Below are experts of layer 4 (counted from 0) of a mixture-of-experts language model. Rows are named router (the router's row for the expert) and show model dimensions 0-111. Each number is 50 + 12 x the weight over its row's rms, rounded and kept within 0 to 99.
After each expert's rows: a language model's description of what the expert responds to; "raises" lists some tokens whose logits its average output raises strongly, later layers aside. This comes from a sample of Wikipedia text that the model never trained on.

# expert 62
router:45 46 53 51 45 52 46 42 59 54 46 61 41 60 41 56 29 59 61 53 61 30 42 46 24 55 68 63 45 61 58 30 55 73 49 51 49 43 62 64 35 60 80 42 51 60 35 42 51 51 59 41 58 44 51 66 40 40 61 60 24 62 40 45 54 33 48 61 32 54 46 35 48 44 31 53 59 33 41 60 51 40 44 38 46 59 49 31 31 36 37 47 37 63 57 62 37 53 56 60 70 47 41 51 71 59 48 74 38 42 52 42
What it handles: Place and title words. Capitalized words starting place names, titles and book data, e.g. New, South, High, Rock, Bay, Pemb-roke.
raises: "s", "y", "b", "ed", "by", "p"

# expert 15
router:48 37 41 58 44 70 42 54 74 52 66 39 49 71 37 35 44 63 46 56 54 35 36 59 18 59 50 48 57 41 57 24 50 46 46 54 75 54 77 43 46 58 64 43 62 51 43 41 51 47 51 69 67 41 52 78 47 57 45 67 34 67 46 27 53 45 60 64 56 48 44 32 49 36 41 53 47 42 39 56 43 31 50 51 57 52 46 46 55 36 48 58 46 54 68 63 61 58 40 55 67 34 66 56 84 43 55 61 48 46 52 43
What it handles: Years, numbers, states. Numeric pieces of years and scores in tables and lists (19|55, 17|89, 200|9), plus States, USA, II, million, and country or city names.
raises: " in", " to", "\n", " with", " and", " at"

# expert 45
router:47 48 39 60 18 62 46 46 56 71 68 32 43 68 57 41 33 51 45 56 59 51 63 68 38 45 37 49 61 69 45 32 48 61 60 61 44 31 54 45 50 52 52 53 49 60 23 45 48 50 68 36 67 34 50 71 51 61 38 69 41 47 43 41 59 45 41 57 59 47 73 34 47 46 43 49 62 27 45 47 39 37 36 40 59 59 53 47 63 51 44 54 46 73 74 68 57 65 48 58 69 44 62 48 60 33 48 67 52 45 42 48
What it handles: Plural and word endings. Word-final pieces, mostly plural endings (-s, -es, -ers, -ans, -ies) completing nouns and names, plus States, League, County after United or National.
raises: " of", "'", " in", " like", " and", " as"

# expert 14
router:52 68 40 50 49 47 33 38 47 40 47 40 51 36 64 48 45 63 48 56 79 33 51 41 18 37 56 42 59 68 56 43 56 64 62 54 43 34 68 55 45 28 79 35 39 44 38 34 36 43 52 45 41 49 56 62 45 58 38 37 42 58 51 31 70 49 46 69 63 43 44 28 55 43 29 32 56 44 56 70 39 35 55 38 47 55 54 38 54 45 53 67 36 74 65 65 36 65 53 40 51 31 56 46 50 70 53 64 50 58 61 50
What it handles: Punctuation separators. Commas, colons, semicolons and dashes closing a word or item, often fused to it, e.g. include:, Southampton,, MOS;.
raises: " which", " including", " but", " although", " where", " though"

# expert 54
router:58 34 46 52 47 60 41 31 69 54 71 35 49 69 45 48 30 57 85 46 60 46 61 61 35 43 60 52 37 55 55 43 47 57 60 55 57 33 66 62 38 57 77 54 51 66 47 30 34 64 55 38 54 33 60 57 33 52 43 30 61 55 34 34 72 46 44 51 37 31 54 48 49 45 41 55 67 31 51 61 25 37 46 57 58 35 49 44 57 35 54 57 47 72 81 55 43 76 58 57 75 45 43 55 46 60 61 32 47 42 59 51
What it handles: Prepositions. Prepositions linking a noun or verb to a following noun phrase, such as of, in, with, for, by, after member or part.
raises: " the", " their", " its", " this"

# expert 30
router:43 55 23 44 47 67 23 43 48 60 64 64 56 43 42 41 49 62 41 38 57 45 44 61 50 64 67 53 46 53 50 57 53 69 52 61 55 42 59 36 42 56 64 23 61 38 47 31 49 50 77 26 57 23 57 43 50 56 50 50 38 42 47 40 62 36 42 52 41 40 51 47 45 43 29 53 58 39 44 65 37 34 46 45 70 52 47 45 43 19 38 57 54 54 77 66 51 74 49 77 47 28 63 56 63 48 44 65 50 40 59 46
What it handles: Table cells and numbers. Cell separators, dates, degree signs and numeric pieces inside sports, election and results tables, such as |, March 26, °, –, (age.
raises: "s,", " and", "s"

# expert 44
router:66 52 35 55 60 53 55 56 53 64 61 33 55 56 48 24 53 61 62 53 48 45 71 53 42 44 46 50 58 56 66 28 51 52 52 44 58 33 78 45 60 53 71 29 54 36 40 47 44 51 64 32 46 44 53 52 39 46 46 54 37 53 50 32 65 34 47 67 46 49 39 30 60 36 31 50 66 39 39 60 61 48 58 35 44 62 41 25 58 33 39 50 36 52 74 64 44 78 66 64 50 32 44 45 65 50 51 59 50 34 54 56
What it handles: Numbers in tables. Digits and number pieces in tables, scores, year ranges and coordinates, e.g. 0, 14, –17, 0-3, .90.
raises: "4", ".", "3", "2.", "2", "1,"

# expert 31
router:66 54 44 59 41 71 46 37 54 72 69 41 44 57 58 32 68 59 53 58 68 40 41 46 28 46 59 60 50 48 54 20 49 46 34 46 38 55 57 52 56 36 62 25 56 61 41 20 42 51 54 48 50 33 46 58 51 57 52 39 49 42 45 36 55 51 42 35 36 33 58 31 47 43 51 67 48 42 53 68 47 26 47 44 51 61 52 30 49 31 42 69 36 60 70 58 54 58 56 46 64 35 80 37 76 58 48 52 50 44 66 52
What it handles: Function words and adverbs. Mid-sentence function words and adverbs in running prose, such as that, then, also, only, later, which, because, could.
raises: " of", " |", "-", " in", " a", " s"

# expert 4
router:42 36 43 64 36 63 35 45 56 58 36 49 57 74 57 42 46 65 48 39 54 48 60 54 43 24 52 50 26 42 52 41 53 45 60 44 39 37 77 49 58 53 69 49 53 39 63 33 28 63 63 33 69 47 67 58 39 56 43 48 49 49 46 49 53 33 46 52 57 35 54 33 49 39 52 47 67 42 49 58 36 15 42 57 37 58 65 45 37 29 43 64 60 44 53 76 45 67 45 41 70 46 38 45 64 65 64 75 72 50 57 39
What it handles: Line-start list/table items. First token of a list item, table cell or sentence start, such as the dash bullet, A, An, In, He, Born:, row numbers.
raises: "age.", "ion.", "ex", "ia.", "ure.", "ion"

# expert 36
router:52 52 35 59 30 39 45 42 64 53 68 41 60 40 39 50 44 62 69 63 72 37 54 51 31 56 59 50 61 55 53 29 38 54 59 52 38 47 67 49 55 64 56 37 58 69 53 33 31 60 38 57 53 32 49 65 41 56 44 45 48 50 67 48 68 47 43 46 51 39 56 31 43 33 34 46 68 30 57 59 48 40 42 43 44 60 51 51 37 53 34 58 46 41 75 78 47 52 37 62 66 43 58 54 70 49 54 60 56 55 49 53
What it handles: Sentence and line ends. Line breaks and sentence-final periods, closing quotes and parentheses at the end of sentences or list items, such as s., )., ".
raises: "\n", " There", " They", " After", " Their", " These"

# expert 12
router:53 69 48 50 42 59 47 51 44 52 46 36 75 66 50 68 47 48 44 70 49 39 58 62 31 43 63 49 36 65 68 45 37 59 59 44 57 47 66 53 18 45 62 47 63 52 41 46 39 55 69 64 61 44 44 62 56 54 24 39 37 47 41 39 61 45 49 33 37 31 66 46 53 40 42 61 81 33 30 64 31 38 26 51 48 45 66 46 61 51 57 61 57 47 71 48 52 51 74 67 59 48 69 47 59 42 40 49 49 40 47 59
What it handles: Mid-word English stems. Middle pieces of ordinary English words, often verb stems after a prefix, such as -cept, -ject, -vent in except, elect, consulting.
raises: "ers", "ing", "er", "ers.", "ers,", "ers'"

# expert 35
router:45 53 43 57 52 53 31 64 65 48 41 42 56 53 53 65 58 45 54 64 82 30 79 55 33 54 54 52 51 49 60 49 44 48 62 44 63 32 62 52 63 43 55 43 60 49 47 23 44 56 71 59 75 39 45 54 36 51 37 57 46 52 46 29 65 38 65 57 40 30 50 29 41 39 45 69 75 50 43 79 51 44 45 51 62 53 62 30 50 26 39 50 32 47 50 76 44 68 47 63 60 46 55 48 57 43 71 67 64 49 50 31
What it handles: List punctuation, parentheses. Opening parentheses, list dashes and numbering at line starts, and quotes, such as (born, (c, (featuring, and - before list entries.
raises: ")", "\"", "\n"

# expert 34
router:38 45 59 56 44 51 45 38 49 57 44 46 50 62 41 41 37 55 48 47 59 50 53 45 41 45 52 46 51 46 57 40 55 39 56 47 52 43 68 48 36 51 56 54 45 42 46 37 30 53 47 29 70 42 64 63 48 63 44 54 51 47 60 52 68 50 40 56 51 32 52 33 58 35 30 49 69 46 61 44 37 24 42 48 54 48 63 54 39 35 56 61 60 53 66 82 47 56 49 56 84 51 45 43 53 51 60 54 53 46 55 48
What it handles: Line and sentence ends. Line breaks, sentence-final periods like ed., ing., "., table separator rows, and first tokens after headings or line breaks.
raises: "\n", "====", "In", "The", " The", " There"

# expert 59
router:47 35 26 64 29 57 34 53 55 58 60 47 44 54 56 31 48 64 41 29 57 49 56 42 43 46 58 43 63 48 51 36 46 67 52 46 51 44 55 49 47 40 72 34 64 36 49 41 34 62 44 39 38 41 36 69 43 66 47 42 41 49 55 47 59 56 23 43 40 41 40 28 57 43 31 73 57 52 42 49 38 36 44 47 67 49 48 41 44 40 47 53 59 52 65 79 65 39 41 58 66 30 41 38 56 63 73 83 48 25 44 48
What it handles: Determiners. Articles and possessive determiners before nouns, mostly after prepositions, such as the, a, an, his, their, its, and 's.
raises: " latter", " main", " final", " same"

# expert 13
router:74 43 43 40 48 52 35 23 68 37 59 39 53 54 64 34 43 63 51 59 63 52 55 51 49 46 48 42 51 47 59 25 36 75 46 46 64 52 68 50 47 67 74 27 57 48 41 44 45 56 65 33 58 51 48 61 39 60 66 43 24 54 67 43 72 39 45 64 45 56 72 21 40 50 40 45 71 45 44 62 41 35 43 44 55 49 69 51 37 56 39 52 58 36 72 53 42 45 48 54 77 58 58 57 61 50 47 58 47 38 69 43
What it handles: Word-initial fragments. First pieces of words split by the tokenizer after articles or pipes, such as prim(etime), ad(mit), reg(ulated), plus blank table cells.
raises: "at", "o", "ath", "es", "ar", "n"

# expert 51
router:53 48 36 47 57 74 32 29 60 45 53 50 39 59 53 49 51 69 68 44 63 53 46 57 29 37 55 48 34 67 71 46 43 59 51 49 45 33 68 57 50 65 65 44 50 72 39 42 24 50 80 33 54 29 34 76 54 48 64 54 40 48 38 20 64 44 54 49 39 49 63 46 51 39 47 63 60 51 45 59 35 42 21 52 49 61 63 49 37 62 50 55 43 59 60 60 35 64 50 74 51 45 68 39 59 52 71 59 56 45 54 53
What it handles: Capital initial pieces. Single capital letters starting names, usually foreign surnames or places, and the word piece right after them (G|ine|bra, D|l|ugatsj, L|iddy).
raises: "-", " and", ".", " |"

# expert 33
router:61 60 45 66 41 61 32 38 57 42 45 43 57 56 68 40 38 75 69 51 65 43 57 63 31 40 63 41 56 66 63 43 35 50 47 58 47 52 73 64 36 40 84 42 47 50 45 49 35 46 46 23 60 49 36 50 58 49 37 41 32 60 49 35 71 39 47 61 67 31 53 27 42 40 36 56 67 44 57 69 38 31 51 43 42 47 68 49 52 57 49 55 51 58 78 70 28 67 49 64 37 44 58 37 46 60 60 57 57 57 53 50
What it handles: Commas and copulas. Commas attached to words or years (183|3,, Annapolis,, death,), plus was, is and were after the subject in narrative sentences.
raises: " including", " which", " but", " although", " though", " especially"

# expert 2
router:52 71 50 66 31 82 27 42 54 51 49 45 50 47 67 58 49 56 64 60 56 36 45 55 34 65 55 46 62 45 75 48 41 63 70 55 45 42 74 76 47 43 53 49 51 69 34 29 27 54 68 49 58 21 37 57 41 65 25 58 43 52 54 50 60 48 34 62 52 37 59 38 62 41 56 65 76 59 47 57 35 43 46 46 49 48 63 45 61 44 39 49 63 65 65 71 42 44 64 42 70 49 52 55 66 43 57 43 63 42 59 51
What it handles: Line breaks in lists. Line breaks ending list items, table rows, headings and paragraphs, plus Website: fields in infoboxes, e.g. before "| Candidate |".
raises: "P", "-", "\n", "S", "St", "V"

# expert 40
router:60 51 35 68 42 73 45 58 54 64 38 62 46 57 38 45 53 50 44 35 54 52 67 58 37 58 46 49 50 49 62 49 50 62 58 36 55 24 49 51 41 54 49 45 61 43 22 39 46 58 85 19 57 36 51 50 43 66 42 40 41 47 38 46 57 38 52 60 51 38 53 49 62 44 39 47 72 49 28 58 51 51 41 40 61 50 63 50 41 40 30 59 61 63 62 57 48 72 53 65 55 52 45 43 54 55 59 61 50 38 47 45
What it handles: Table and infobox labels. Pipe separators and field words in election results, medal tables and succession boxes, such as Candidate, Turnout, Preceded, Succeeded, (age.
raises: " and", " in", ",", " of", "\n"

# expert 26
router:50 52 40 60 48 52 44 53 63 53 84 41 38 50 40 45 65 63 50 54 63 40 59 37 53 43 47 41 63 46 48 41 52 64 64 50 51 64 59 41 37 54 75 33 56 63 35 31 57 55 64 61 65 47 49 53 57 70 46 60 50 56 41 43 55 47 51 35 25 40 59 42 68 27 32 34 73 45 46 55 49 29 31 43 50 46 46 48 40 28 45 52 58 47 59 63 19 54 53 76 53 32 47 43 56 60 53 56 34 31 43 63
What it handles: Sports career verbs. Verbs and prepositions in sports biographies and season summaries, e.g. won, played, lost, held, took, against, season.
raises: " the", " a", " an", "-", ","

# expert 21
router:66 43 40 60 44 38 48 54 70 29 58 44 36 65 64 37 65 46 61 68 43 55 32 52 35 37 56 36 37 63 56 30 51 63 39 64 44 29 40 78 53 55 71 32 60 66 56 29 46 38 73 60 61 44 45 68 56 48 42 43 39 45 35 20 56 44 33 52 50 29 56 34 54 34 62 64 79 25 66 59 54 45 51 59 41 47 50 37 39 43 49 53 41 51 73 68 67 40 45 49 73 41 47 33 43 57 43 36 45 58 55 62
What it handles: Table cell separators. Pipe separators between numeric table cells, plus semicolon-ended items in results sequences (W; L; D;) and separators like = and /.
raises: "\n", " —", "\n ", " –"

# expert 57
router:34 55 51 59 34 54 44 43 59 61 48 42 57 78 69 42 60 47 67 43 60 30 70 68 40 27 46 58 35 66 72 44 41 63 50 57 48 31 63 57 28 47 52 45 72 58 55 41 45 53 61 45 44 56 30 58 64 56 41 59 46 44 50 30 71 43 41 49 40 20 49 41 34 39 50 59 60 55 22 65 33 37 36 40 56 47 52 41 61 36 39 59 58 51 66 57 36 69 61 50 60 49 69 32 52 52 64 64 54 51 67 53
What it handles: Early word fragments. Second pieces of words after a capital P or C start (P|oc|ono, P|uth, P|ump|herston), plus based, built, located.
raises: "u", "en", "os", "ers", "es", "ah"